Experts of a small language model: vocabulary 3298, 128 experts in each of 18 layers.
Below are experts of layer 10 (counted from 0) of a mixture-of-experts language model. Rows are named router (the router's row for the expert), gate (a neuron's input weights, with its number), up (a neuron's input weights, with its number) and show model dimensions 128-159. Each number is 500 + 50 x the weight over its row's rms, rounded and kept within 0 to 999. Numbers have three digits each.
Before each expert's rows: "mostly gets" lists some tokens that are sent to it at least half of the time. This comes from a sample of Wikipedia text that the model never trained on.

# expert 28
mostly gets: " under", " along", " During", " together", "pite", "ording"
router:488476445573458540488545561585456585511498507514563532510499568518516458429525512466523385421566
gate0:455538478617553474457544536541482474568587628530480490449499557488475562472430448501530510496531
up0:529526563536507552530486523464478505430527440450509523470483446591517574418530462517557416487429
gate1:431494574587506453539476487538489520380446416474544562456501545554490487539463609514485576541480
up1:470499535498454530494442475399546543395451523490466418502553403419451496535531596517521586602523
gate2:477533493513523500549521445589476561479489521465451537523480506525338453510562523485439497535562
up2:440479476438534431429572464489515490515551552519473560615545517475615585495527517430519490444536
gate3:545663565530468535490523495541499569479525523529513546585485471460481507458458440494422440429483
up3:511453521488529549486483439419526396513463529399494462444474546512452440479491591468457533532503
gate4:479407484547482486402479473480516531508621503458541398421531466475501494535464460483508480495631
up4:484513472469581452405562339468549489483524566529481425598478520557470542551541486512517505602490

# expert 12
mostly gets: " P", " Mc", " J", " O", " U", " H"
router:534549554562555535525592494492557541521457341565508562521447499533539586443437547524504461548425
gate0:526458588518446549527657542563506487550516489569404553479516519492470570496590561462409506485451
up0:497505486489523572406495438550415570507496553482535501561599437448516477472520487484480566636459
gate1:502524517456456479523505536549518472493510540450558532493480512467480459461483488420451474557531
up1:497505529451522512513506528499461464466504506474514502455484500490524517469498462476462481579498
gate2:406521461484470566553593537497397532536505431490477609473562541557509456521460524528534429414447
up2:425516468529448509553568502468432598563460463505425556467539526531511480494434549499547416414435
gate3:484546578492518531527495475562566478458571479460537544495526430501524532498420560573548416553449
up3:482432571431519514511483463479494542462489495360499515426552565532529524442380397525483495490499
gate4:424477499524607557539597459448492461492536541452557459611465552571490525514426540483458465444490
up4:469519482474554586500608453438456452481495522446481489577451540526487503424447528501487454397527

# expert 24
mostly gets: "″", "′", " 0", " −", " 9", " 8"
router:485582547440496615507478437454596464476450539473602489457454460471531547507500536410517478516580
gate0:526502463467450557499525452497476502482501368512543394541514476553498507377364530509527556521478
up0:506530513535495418474485583490532491452466553577560544432511503501516468528573437479413508534570
gate1:546503464497449555491481551506524474451450467409484540535475412450430476483520601562465521519486
up1:517526389548507476469490491418478556515614434549476406410450589533528499441472533599441542541490
gate2:482510506490456559459466408395538538457496625397542503478510550410447492606457543468437501455584
up2:445499416564498431520495511539453523522456505516505524501472529517514438501482577559472472542454
gate3:502513519414461523560459456470514485453549485491473510483530482470537539475551501455472514491556
up3:498633469472499485445547517519566477494434546502603570499546502513459521467471514423412519513449
gate4:459457543453421540487428495551532480451547538540509468565449445469596501497510504561590485462451
up4:470495481406477491495487497415461409454495524532498451500600495524537469547443446481513683428526

# expert 125
mostly gets: "oard", " rest", "attle", "oub", "alk", "arried"
router:475558398442451525555472504478474516605484542448509483555424448478474481427568484528505497471454
gate0:519458535519496501600500521433524531525521499560483492588448502430538487531411530480465558502511
up0:572479557484553518530493549526486454566503520523477524501500514492478470540425536504390570550514
gate1:511629508475468549427536436536428523343353536480543537410437536482574489553499439537431467543547
up1:502490503493513493443503560474578497536547427511414471533539464467515418488424577504587501543479
gate2:514521473531514548546420523565513450511494496590432511507518430543482538589537486500500421519491
up2:538520486491558570529481502512565525548530514508446589497502485570572515503550491537482467467463
gate3:471463538514504491447462551426514513521594376518613525484451532464444560475532489500566494417501
up3:493440557461529511430500599498586516581498364527493568501365562534494553478526484541543589491533
gate4:580493418498486606463514524527455458513473527503512532497401436461457503512578447490541493455407
up4:503480516567549555555574447596455474508508552476514491497515448554471438533496490494493514539469

# expert 47
mostly gets: " film", " group", " British", " World", " Air", " club"
router:464563560572512526544455493416471514541458543506472498636384413453458498475535546491469500436497
gate0:582460481520514380558453474464604493473535518551500475371551513453497527556509558465461387431438
up0:576571456484485484551424449480488474398534540617529550510492510466434576476462504495528479487485
gate1:470581518496489591492452576462473502499463514598505597525412365509457587374527557423560430426496
up1:420416490488474477385523453559470546393543567401565460520548459406580485574471453453479474434560
gate2:448525524485438614556544603466434488510520484487442495562464490538491478520555509461533418437492
up2:511453533493544585571568450398505575532508492510518517578478449490592433514499475506435454470570
gate3:574498494470560440610505458446528417521528544471472475501527434531470490503538517515449462485492
up3:376506470494528475438466592445592591448529446415532549454524580466528458440400477468562537549545
gate4:549438420529535473580551490524498483465484427555509521578493481595471430501576423453500463556478
up4:485469557500522524496473525505522544457619473456508409555513431520496403513548554486577421586504

# expert 66
mostly gets: " d", " app", " cont", " tr", " bl", " dist"
router:528419499520478493458484519459547553554496437539467504443505546514449592501472544477518570544545
gate0:456458543488426601445579432521449515463436490549542553510475558637512473408460495457533483516405
up0:486523540455502480471396522450516469362510506466440373481456534462528565470499469430459486504512
gate1:460510532525501566513499501484518588449471441524502510465429574559417494472468544476433543622521
up1:550587507602531580473486540543532504548485520569482535477550580510462521413506495440532507510607
gate2:445447506529497489451539554504574459419459486469532499438509516516482437510458441523498504545580
up2:500419541508435527435481472460470572544524488595533521512552461483582518395488475497477516534510
gate3:553518492542522508563587546469476468590441430504474485443423570476508542476541501420534501491421
up3:572432416506548477573636475476489488599500420539515463489511550431467482447536556366498540507485
gate4:482539494507486507485446564532619583405464517473534546381519490492489588533550507512559496466552
up4:464441473459522600473430475540424412545456511522524451580477509580547542424513534489386544474362

# expert 70
mostly gets: " for", " of", " during", " in", " at", " During"
router:576447473526527447491508546481414545472546511500534431417463477568504504404513513448537466532514
gate0:486447491586509480568466462560469561519503519519541521498529551471597540555548613473501533540491
up0:482475510567587452484451373490519486482453447443523552475524491520569455523538518494532580478562
gate1:463443425473534463434440403511509487430468420467494559510520464422544439461583520457471403470604
up1:576509464556523511548542592502520565436466593502561516523523506518519456583415507474540530530436
gate2:560501494553526391492494527525540391503515525463501570481453564545485396477499544535529587472508
up2:506513484395507513523511548477464490608520452402449458459492526537676604488522378485486418477546
gate3:508514517554536519491527565438501465438535458569510467537421518438495535448466537489491384483415
up3:590534484531537572575516420539533493418492419459584481546529483468505441498424438530517428512541
gate4:482521483644544458517550536598530483483541514467498428548605502471574522536523498457505478420439
up4:518492570503400393551442467580605471418465456526571433564594497506549459387507444554489388418488

# expert 18
mostly gets: " J", " W", " E", " R", " S", " Sch"
router:520602509569526462625485459447567484546490416505435450513410503589424564502536447562459544549464
gate0:543506519489543481537492480563454528423534457481438476482447476484463510496406478470497568526505
up0:395555429522508478506482450485497605488465533573508443528530445498458530522428482568518553471469
gate1:561522478504452452451624514434545455526465488452524436444435469507506618406484553589484516526442
up1:404508581525552448565541507481376591546491449514531432461438477489454462460446500584447469501473
gate2:469580501464564466533484403603583509471551477368556474526486427528496590499502404503481476542515
up2:538628510471603432496483423480544498468501474471536446589501392512583516458449428451551502539541
gate3:583504446475469508465490417516460414477527457574479433569486492557445564465594474460443461509494
up3:585528471486474515515524572482436496554501637390519515406464463466497461502476490450328506455502
gate4:564519450442472499422472505608560519522395418485539534431515498551451429485595544533501491545536
up4:522547444607466497440483508582453556580530555432457458542494524501472600486622484530498505495461

# expert 102
mostly gets: " or", " than", " any", " if", "though", " so"
router:523465511419409523566462414534451509447466551451585489490585554532567457503582467475485448578490
gate0:438558471493484501480479495596452461550558385516516384505490490433437479445551510506517482535540
up0:493470595531544484446568378378499510474495517488552578520526378532599500490487441528479542463532
gate1:515510630537582545495426530516513514462474507533465471471515524452375466539513557471528487438446
up1:455499504488487449506564483593534565612498449469479419504439494586490635455553454543488551527544
gate2:511484478489449476456550516484531614532498524477496488468495648477470560503475481537331499550520
up2:506552535571532506567446470543449428439469474570553551453476403455559507550502467493626523440477
gate3:564548524440494469454492401488505549448487470492550555581517649499533539530508439565387504478465
up3:410472504534497452546550527511599466537524498482513416509443509509442450445485522488576577597521
gate4:498506492434453560427457490446568565538471566473550508498540532643538589575571448497578490499516
up4:501509471509546430514488554380557481472545405488570444558504514502537484541551563551367621505528

# expert 64
mostly gets: "è", "ó", "overnor", "а", "abor", "uro"
router:471438513507475544541427496547572422463525486565456565546550568502521582364550494585501404519471
gate0:573462522423513583513568537497625463546587530464522429529464513461388531462439544477503532440474
up0:585465523523396543468588511509515488484434535536545552538528492589545445554534500508515502509441
gate1:416468516534429497449498495509583454535441486582490535433540531425522621505507564493558517481440
up1:527565419474535496508473563449499534559484458473551486503396540451561428536543513499462521553469
gate2:494534473500461511514545590553466482562413521559402534582479519483514531579447494447462600477452
up2:528549507524515447463502569556454559446521504458470481578569544498529527504487425431512473459522
gate3:486460517420435459438537455485473486549419438550558447467456529548503511463523433566537534544565
up3:460463472530517496634437544558555518440542549476473497516517481494393521537532545531461578572452
gate4:494487560411510502509427539481537543503591516450475525515457454508498535478432427572553493536469
up4:582443420544621490478514453593445378459525425442509487532486520499548519561537513433543491406495

# expert 110
mostly gets: " rem", " cl", " av", " qu", " det", " sl"
router:470480518451439433532417520491539524567494576408474509516537421448451608485534439541516542495507
gate0:591517496469513554538499469524404484534430403494519500508442553553541517504473491557472491571442
up0:444560519455442505441529537499455465517527469436512534415466495451600413593541491388489513529546
gate1:547464562483449461463448431592427500478495436461492442554429576499498467509503513518413321551479
up1:417495506441504563523447482570591525438457539544437505529486454554451585549477442543448494468535
gate2:464380427474557490509531496487561504506503482575494540530655474488549529421395457483442445559472
up2:461546538431497476486455453504549588438476535486590536444504547598425568535530606442490502591517
gate3:526556620428469559470494548551559499569482572523528522516441471511447523519529482591549450473407
up3:485487589449461573568504404564587456490479547381440485456500523539458501547527489553490466495502
gate4:576474499504583527455528464496470549523507467439471499572459542564462553569540468557469499450450
up4:559478492426547432580502569383561444509481533409505551475443475491501422429489489579456492462490

# expert 30
mostly gets: " 0", " 2", " 6", " 9", " 8", " 7"
router:466577539491526537514542483502526498444436537531553525485488427426550559512488449527502540502518
gate0:426463572512608441498500579495505513527452390563508453479550445483556411472444469525458521576550
up0:428503511544521524466502583462590487458493422494519501473526454547561406472422541522446497554560
gate1:414489524561494610652471514517511488464515524518441466483545504413506461497517422544426561453458
up1:467423405533491558533469503516483484448469579514546368422533461453499448468478472528473536518444
gate2:432518487491445520445492472431523593482547458514445629586530495426506572473488450417453466525492
up2:533568483543500462513512503482497436545428542539552321497485565633500498501493541608541474443524
gate3:502496561552526527541520485529509458525412491643530517427578558465633483536554555517496506547444
up3:457580468490538364529495521481453537515545483425434486501516481590460503515588469488529505454569
gate4:473516617436495526495543477597425453469554442524506539448532546453527490535512439513530540555544
up4:446517567477508466504531514558474516397534506537482491402542577500483486484525439516586473582535

# expert 76
mostly gets: " had", " with", " has", " have", " during", " including"
router:556455475506496498536493536459426566442492487478472485445456540596471444551493545407494423508536
gate0:510519448402534517554520502474490547473418442448469466551448429530558525469386452561506422523567
up0:387533570576471454544501466490395542456513540531446546515541526563458463561590437514504488496410
gate1:570534452513567537512469600468488454459545522491558528442400576519414460505485485498507432514524
up1:386478503469540432521484499550524553533438523477456466502556537436513502567499573491449555503538
gate2:510444514437415530510483538453442590545487521479516572546541585435591424515446499457566479562407
up2:469516484527552537556519530570491400436460477467456607520558490542449539493591490507539557509525
gate3:424485535489542502417514503515565462479516566521558555445518489428390458506428573445472381525517
up3:548498538555573519446466521513498405522459460521525598452475482444484497547435515507428429538455
gate4:510490529612495526461448489472569435444478454502585463458451531526486488562543558500460491498614
up4:476499531495523467469487567566525516467456540536604417466503552476445486489561523448578473460534

# expert 25
mostly gets: " e", " E", " o", " pro", " O", " w"
router:525444546533487571546568499461523520430481495475556499606446468428524544446550525590469592465489
gate0:538464562468532558423516590623472467461589488505509538493472535396411509442515504438433525538457
up0:505532522476417554458527522553404462425414533532562489529543567423505575427446466564467602619404
gate1:492524528531476515507355538501558531524451477547487491517483438567393494425516588502561478577515
up1:471467447491508560469522409482418401415489553463539471569543551415521456598471477493441464473453
gate2:487503400509565488517487488541515576453494426550518619621482443513555424583452575613482554404460
up2:439588467502529587457492417551540513476503526521438541520566492518353434459446437529502493472470
gate3:543492573549479565505574526448482535561528488487562522507467482566470520502511619487560513465483
up3:496570515594403555478498661530462430459550505440509587485571432369574468490473480484471474454421
gate4:461380522530534559407479532521468499443408461441584464554544454519547426485422557527556437532465
up4:572592460484499463565550504572508516508502501602500448479460460468488564555635486477453553461628

# expert 15
mostly gets: " wife", "ge", "atter", " mother", " fire", " father"
router:486524412423446489477617513553402517527639590567575479497520544509487472443512512557582415416524
gate0:506498503455460526540521457485580462549490446566513494525421477436506490527472524428529415514481
up0:446495513443504456560502440508498494475495491503452479509527592489508501487417483451475479478391
gate1:463437469533454483469432584501559525524512479535448567400547614533517474475428593557486435467567
up1:516501472472453452563455561485493560542547468443491527498419547492508515537495619541520505504534
gate2:465458508473441501485577544439424498521468591492517531520513483495466611484565551459520480530432
up2:552475347495486471440521480562506480541525479450551545420511505472546442523510395545496509518507
gate3:543533580454408371523490473548508480430542492434546515536467490403497491570434426503485477555520
up3:493521576434434575487471521533539537499506543472537554472521485465463471548413518477582539515577
gate4:514495444438455546438567564489467483554503412574502524507484575427550521416487590399443487600376
up4:486557577487546501518541436577547503487508497523559564504434530513506434584350495524520508437465

# expert 16
mostly gets: " U", " E", " S", " e", " O", " N"
router:516449526557448441445548428468558487462477507515520432581456483503494527442492500551514548466504
gate0:483485468453604520467561561481561459484466375490474495521461501528465401505523610490520457406492
up0:502481539490585474458534562515576459498444382495414487541458532516436466525570626514502459433569
gate1:476460534509499468439590461565454460544449426480466530492493471550430552490563484494493588491461
up1:469525495463503617520414482418527555426545467545531479462538509526545481571551476585536488457478
gate2:511444515539550569418528493475485466508486375518545496564480489528476521614542537649508427525530
up2:536564507498509421442394548508550478480512575462439479389505499481545478422479506417450529501466
gate3:543445500516528527533461427508584558420488502674527457426470545559489488513512579546528541476503
up3:493406461494512472596466490485610544510520516554508501504522480446415485426450600433495549531422
gate4:483536455527585548499407465482416430464557441434455471476468528560395517523517485570438514518573
up4:460535460478495445470473486474489426449564483445459457505470517572435538480502428549461516570570

# expert 73
mostly gets: "idae", "ala", "ella", "ka", "ić", "ima"
router:501434487409550577489415499599491541469459508538511535439575579487496484510468543519440424535503
gate0:483451515430441508585538521589476493503468474453529511527473572496480492440560540577555516534450
up0:494532486494608477463532542557435407445462492502545542473478508577545455475449524507534450579484
gate1:542411518564534547462452568449500467547481461468491567552493482480566494462498530454573428508513
up1:504438488488582520460412480539536418498443516510528519553462486495493440446468608467606492484445
gate2:519554481511525501477633423549496523466482382569441508520524492491443489497440578435366332482579
up2:574526428540496561495616477565520478455477390497477526505597441489484411525522478530415446596514
gate3:469445540436414426518525606494531561524517561532520548420539512558467528580404553458410455502404
up3:490449564449423488548536516427575630492519552551517480500514506539461557551485579478471466469449
gate4:578459535530517448539503549510458467480512539492405555556491521521570599522539507528532504517529
up4:585532480487584501519519577517445467510532527437501549473507522540564511483428475504533481502467

# expert 49
mostly gets: " 19", " 18", " 197", " 190", " 196", " 189"
router:500547521566597536458575474531573537519486484401461463508531542502477576416547511490472455534556
gate0:544492588506458542449434555512482592502539515558462553441527455510443449489505488452530499557499
up0:513551501539534427465540535572458481435510505514491481473501592468673553571476481525521472497482
gate1:594499475555500524491444440543523525596425484431504468516544548473413436584579478501525485514444
up1:458511548537553473500497543442518530533467513438581586489611506464491511503465489528522447495499
gate2:475544583540518525500508517533630485525465522551573475548505504538512484418445480400578443412506
up2:620394507457468470391495504401529536494562496555478436481551478488516489586524520395482516531417
gate3:462489494488459518405547494472522509539626555459482445512511429494437521548539568502487538413543
up3:518450419496477467579447464543422542493441459521492452545409517472511561455453506505492504479450
gate4:541401479476481505562482524453476544521515394447443472506472524482590464498454539513515534544553
up4:441575518541505408414453587469537546471577551531440462513468502530473545485489524556496453459509

# expert 75
mostly gets: " cont", " arch", " Par", " par", " gr", " Gr"
router:447372513564464547526466504391547546526514448565625461457568548456476491490455532522451555548414
gate0:508481488386518559565450405524633496486652430500558468518553526601431459436502529524435489521539
up0:518552495476432537552507524510581496496397577479553506518483510443491430415381487397511445559385
gate1:446417442531487510433507528521527523476527530459520493482473561464581455489578546576421487436440
up1:476516470513471553525472478486500499505546449586422442578405415585494472475515418563558492511516
gate2:512470504572509482520496442535470459467519520479520556449582489506375522484437502492434589596518
up2:501565475505479464478431501455569483570517469549429418558465510509623526525528504606495405466462
gate3:451535477562519499470429467421542507560497377499359444440456562513559479475477535459438535536458
up3:559448482431527522582476491587429484487495622570571471546492403593515536527562435609587474486555
gate4:457510524507504523480535490481464456544484494533543484430585534538624522473511513499512612401445
up4:577458556486518422500462471469441448530482472499507493428514548501534559503489585486412511503525

# expert 62
mostly gets: " film", "vel", " Bill", " Rock", " Album", " song"
router:536581445457498431452463529565445516581565484511475570540465464511417589515454461490457546467501
gate0:516548487533498544382486573553536431417405525518616512463483579547478601456436480562424504500455
up0:562523525421583465559540399480466494515601506475429443448526390500538480437579493474485507508488
gate1:481532465420575495461513493483426455490530459425542513492552578429485491479410537491478519472508
up1:447466571569568557506554521553573481572608473565504515495544370534571562444562491502465488481574
gate2:388522445447500503418435430570467493553537413478521513568491440562535515396460419411472523492440
up2:508485527466498426527495437460485513388483462475531434435557543508496606586532468597378465543535
gate3:541572513452599494505506572514506455616497490486466492532449580481459574547592547436474430496541
up3:504457603426471463473507538633456504390496552485469472447512493509543499444443464549476609495489
gate4:533517513370548444559505450471608456530437553451518389493558573507518532609516457515508467454494
up4:485527380439465520527469493516554508529468529494472454491542472404456432519559463505660549400444

# expert 29
mostly gets: "ument", "pe", " line", "ission", " plan", "face"
router:518525501431440519462522445499477534610494511574627573501514559483489530473531452579409482441464
gate0:417417443428483576587499454545450485459463506538509535508450481569465469457492450517539464563516
up0:444561445519509566507488512549485466571500520521529572490532454493491539526473451542582378485456
gate1:488568619548583437423601520546561531533528542566461513509513489485470485431451560496492556413521
up1:507450423427507493623400556510388440470537504535369495499468524538504551600570482555504531620537
gate2:502636419469464487401512535528445538423528423533463567521459547555534499512508543448392386531519
up2:539572580512425552537449523586453468454531518533536548526477548493536522530542575532416541570541
gate3:492470471505396537472544509475538493501507477548521523467453463515519469462520642405433538485472
up3:516545528485559569572441497517427467432444449424494497589569500495545502504479473530516429462543
gate4:519590518444519472468611532497496400433482459557411381487568453578502516505506603475472467466568
up4:516532441482541581415411569490507564513493485535604476438470539479497513574504566539557489498434

# expert 3
mostly gets: " Species", " Website", " cor", " Rele", " n", " N"
router:531499570501437559492515465427527518440416575499579472548491443415496495567503448555468573519408
gate0:492389548443565541527611534541469415505492467423471491500501466449599489474540498523534513413336
up0:412459564499520487476583503532452489482515528488609522451526557458589498513509479497489475497393
gate1:539507491525541485549533499524574453530417452539489437510534498499479557483553563502552622532447
up1:445488529467528531514499497558542523575451495491542493574538463462462479567494508504510432513468
gate2:480488564488508517551444564507484459515443503462511629462529475504401542518441414530525523499461
up2:456471531488475468468500476463507552522494535534497418557513540478605465455462514528535417487562
gate3:480580545397503545510538529571469448454444475507590507548477549566437551521572504463460581471485
up3:456544558354413504506486492503370476477463483547487602555452498533466440542544534469420524480465
gate4:508500504615501491545457525525516513495514570530568487442520488464523462511448432492503461462497
up4:480511591485479572571474509553505523500478537482488565386487577388403515518515485548510478480523

# expert 113
mostly gets: " qu", " dis", " dec", " Qu", " cl", " en"
router:544484581490408461511469457444525566552456530446541575552536470395440557533536441465519528513506
gate0:529458461472557463516560428484460513537581459401492516473529553546549514578452479482561457447588
up0:488476561465511439583550526433524535514567482432510472514490515488586480524480508510458473558631
gate1:514581499506465502522517462546511451503516524461510517450531474472439498572489540470530556466516
up1:510501546436478497542577452499520488529478461516481573515440486420497458516560442485488534554490
gate2:376540542553571433549541512476522417548455556414509535533467526596511493472486499472488520489474
up2:426516515591478522586612446483558532477404519416489488483493493467595510452502592453370585509459
gate3:460512561501468453451485599491512467541556536377505585479561541374439485517502497393544491478461
up3:498458454560513504497500466542468509463487472486561571591517472591497517585459459485436532557610
gate4:561453527490407483508409576491488495534430539518482564460472492540384554480563513527525507453566
up4:441519511477539548540533475457483412343490440475554394573574516530616436550492561454537540561482

# expert 126
mostly gets: " Mor", " Gu", " Mal", " Mad", " Sal", " Que"
router:525500590591495487592407497442566468505542525478460429523539483516473589428561462477488506479483
gate0:505551472475507531548439517501528510542515500561403519367547567556568503553534497553524510510475
up0:524517517414605443499405512503539474441478449442500516486500531538538450542397518501512479582549
gate1:464480462634469500558502499530546424501485506451478467505450509498514430454495467376509492484555
up1:589443475518555541470453501490465419458595407451515545502534454505546463507553556574501577516507
gate2:515455539357551482543506428529516520460531584516589565383514445554525485500433434460449525551519
up2:459589533540477467441463503558462435561483428507366390606550563464388476489441475508474569525489
gate3:423448560470521418545573574497585589470488442498468486497508521535488452520449501511496511472553
up3:457467441509437510459601463475520538507453438524531541593419495455459531534414520512525475558431
gate4:571515514567459514513519507544477498486484525532587626506462471501482513479598488501528489541504
up4:541399567487454585543556389463419516478471476535500549510466520495600578517518404514616493507603

# expert 109
mostly gets: " moved", "vent", " sold", "sp", "ept", "ominated"
router:396469542431461481484504501476439580542609444577527449553570534511478487540460482445464529469561
gate0:468477431406422511582519467499526526384550433490475483569418496483432535497457462538524583450598
up0:528478504511518510416489591551470585579580517502482544509566430452508523554534655496472488551467
gate1:465498445560497529558513587544510454598478512506488499553532523455476502447530531532548511451514
up1:470650473532495551514507539468538492596516551607553502469558529419569439528466588483541494373488
gate2:440468510601534515546504556525600522576519533538507518452532523424548496498482607484409528541501
up2:475483500494547552505449563441477477435471534530519493493547476447468472534534538423559537519484
gate3:536503538488387579496477492422558578511482477510496547445457523503466464512455433551501517469521
up3:538526609429391511458443455440517505530436492508513485519499519521484521591484557531504534568592
gate4:549583526511484514458513486529515477423590461570428425504519480506480516520394424510488422482462
up4:425531506532476359443422520525549512587441499484495456547493551538509543481526516429482498547487

# expert 99
mostly gets: " dec", " dis", " qu", " rem", " disc", " av"
router:462504518488431555513447453444504533487479540439584459464500473392430576465434422525409549480549
gate0:596518514584454569565502568479472408490576455532521563548396608521540511509524558532434546474434
up0:528516480535443503475571463400586393490593455449568500501420575469543421573566567484503548474477
gate1:498566531467485561451571561515420479441471436429475575503429513439413489554596462517503539498461
up1:456486474530538562519479463523535471447472439479519441590489493454600490498537483380477472584548
gate2:435466478506520524402543513530486504477508449474525552624514449483451519598546533574505604396544
up2:500500481472461549470535498432506504499515438477478533578477461506563467533539534444544457481565
gate3:462482500501504519499525471458452501516484519409555470438584424570462451464498526454434423471555
up3:426468569433471521627504484450521462449494525449476550570550596523483482502386554484497490477563
gate4:611358579517556536508421505539461532547478523393547508448564349492452565585455508531502500485525
up4:619409556528574495559482466488502478525491531427595481451494462527477534537510500543505579495533

# expert 112
mostly gets: " Mal", " Wh", " Mor", " Sal", " Que", " Bel"
router:520482542489484472442399553435522400460411471513524454581579513468529529486528438471486497429592
gate0:456493495503515559497487406535556466474412546511644512508608421444493540499418541515586508465565
up0:567475485575565500507369438545478520527506459455490474561502467546517488492480507598442486488569
gate1:518594520559459535539491554508515489494501416597489531561428610432480489444500405565524431415599
up1:491473576463488542399512485553493446508529570420431555522593482486548493473550537542492525613480
gate2:568466555494458533488479510530489503437543487541449450564624513547540450542507435445532485474536
up2:517544457562505459527566533439502558514461429592520437460476496452492463519436501422389465544488
gate3:547528432492479486453465423578485525439613517569462496562502580547443540486453401571450428578536
up3:540497512558564569510525564526467484520435601491472581473515357459525477475555472443555619382494
gate4:514416567505556476458467491451443510423540483586523466529458520608593503455479486503491549551541
up4:550412603520584489487519459466470494485442524569415435446537474530619560421445525511489531573443

# expert 78
mostly gets: " had", " has", " including", " include", " with", " using"
router:567465516506535557483513541457359565498547546526545501403590510496505455482445516395595489564448
gate0:468487468526534479523512562457568381407506488473470478489466514588405458549555471544457499464487
up0:504582507402535513579525422438489579580454558503627460496558571403567502552418523463525504521442
gate1:444443575544469527453475431532451512505471461523500556386480456486565540511386530419602541518454
up1:514533441455462508519599540454482497560503472495533495473532504484533507531574564458513485578428
gate2:538505629515445510490473420439520502544508582600556519487484581683488516585459507503586506568455
up2:449464592494506563447456433516516553504498430571611518481474482504486513537537490517526575504476
gate3:490436454414553468610448594387463560510574563549461489488524500436510529517564432542510502475520
up3:558581461454493471516497547480525545558459477540551565477551561412489553502525480617525506459512
gate4:430430500513482450514515480545507531474514437564468536436542507495481565534527427496525473465470
up4:543545498453411457489518535509477587521518510431508552437518435547508539570423500526425541536409

# expert 106
mostly gets: " William", " George", " Mor", " James", " Paul", " And"
router:501507561578474443515517460416512493538547456462449415551440535534497647444445455495414488495492
gate0:508519467464478482524495519643506528557453508469534499557471486515582513503416460445442479496520
up0:526501439432473501482493515321518480471549484515482506446528552522547527565518542641500423506577
gate1:489461541449548411479488503551545522508482460525529469464470533542499542508594439475468547561455
up1:578496459581556471619438480492473510526486488464500473511462472476459527472539482499436504549601
gate2:444411483510519522471436452568455505496531436506454393455528615505601514525455486555499532585561
up2:480488464457483517509496524479457540522547458584448508458529504550462440594568437542512437535499
gate3:495571455503562431583501479528557510444484483561486568512489507604450550515431518532448493543441
up3:534462469549424529535516486491519532443514453496512499482479470531528550518539623507565448480465
gate4:480542595493477458531467522472506440529533452489502474552480476552538406483496511517467454535468
up4:440584506382537499515523403507564482478469496516449379472363605540522533499512557508488447463495

# expert 26
mostly gets: "ivil", "resent", " present", "ument", " post", " invest"
router:402579521472480496439428488438543544441459485517524523596479490453520491426520501421428479415416
gate0:564492563435508558496476543522415509506508522538505536552512471467495515461493454435400478486497
up0:550376508492507630436482428533460529568531519497456474509458546552531466434443526383504497480498
gate1:430536491537504621503505458510612441467408492484462571461583531419442497552482573455540446457510
up1:460494528540513532539514451544556450480460491494545450518441518447501535564496458378524582532489
gate2:499600523531498446561464574575475411434408495547433477490422548491497439434525468428473500465446
up2:561416477467531463511488534506552439494407409551465432499552454433530567484491568561492542539484
gate3:537485568552467533551496447492580597500461444557651539545537604473513462535547451507479475459495
up3:446512412519465548406553518490417482593417528501380444525546423535558529489491503488463534554472
gate4:433577455523449374455436564466549513469413482557447454437525516530550561510549545423433394465421
up4:453673480538447420423528422489528547466572579524496461500480503521418548493480544458539526386575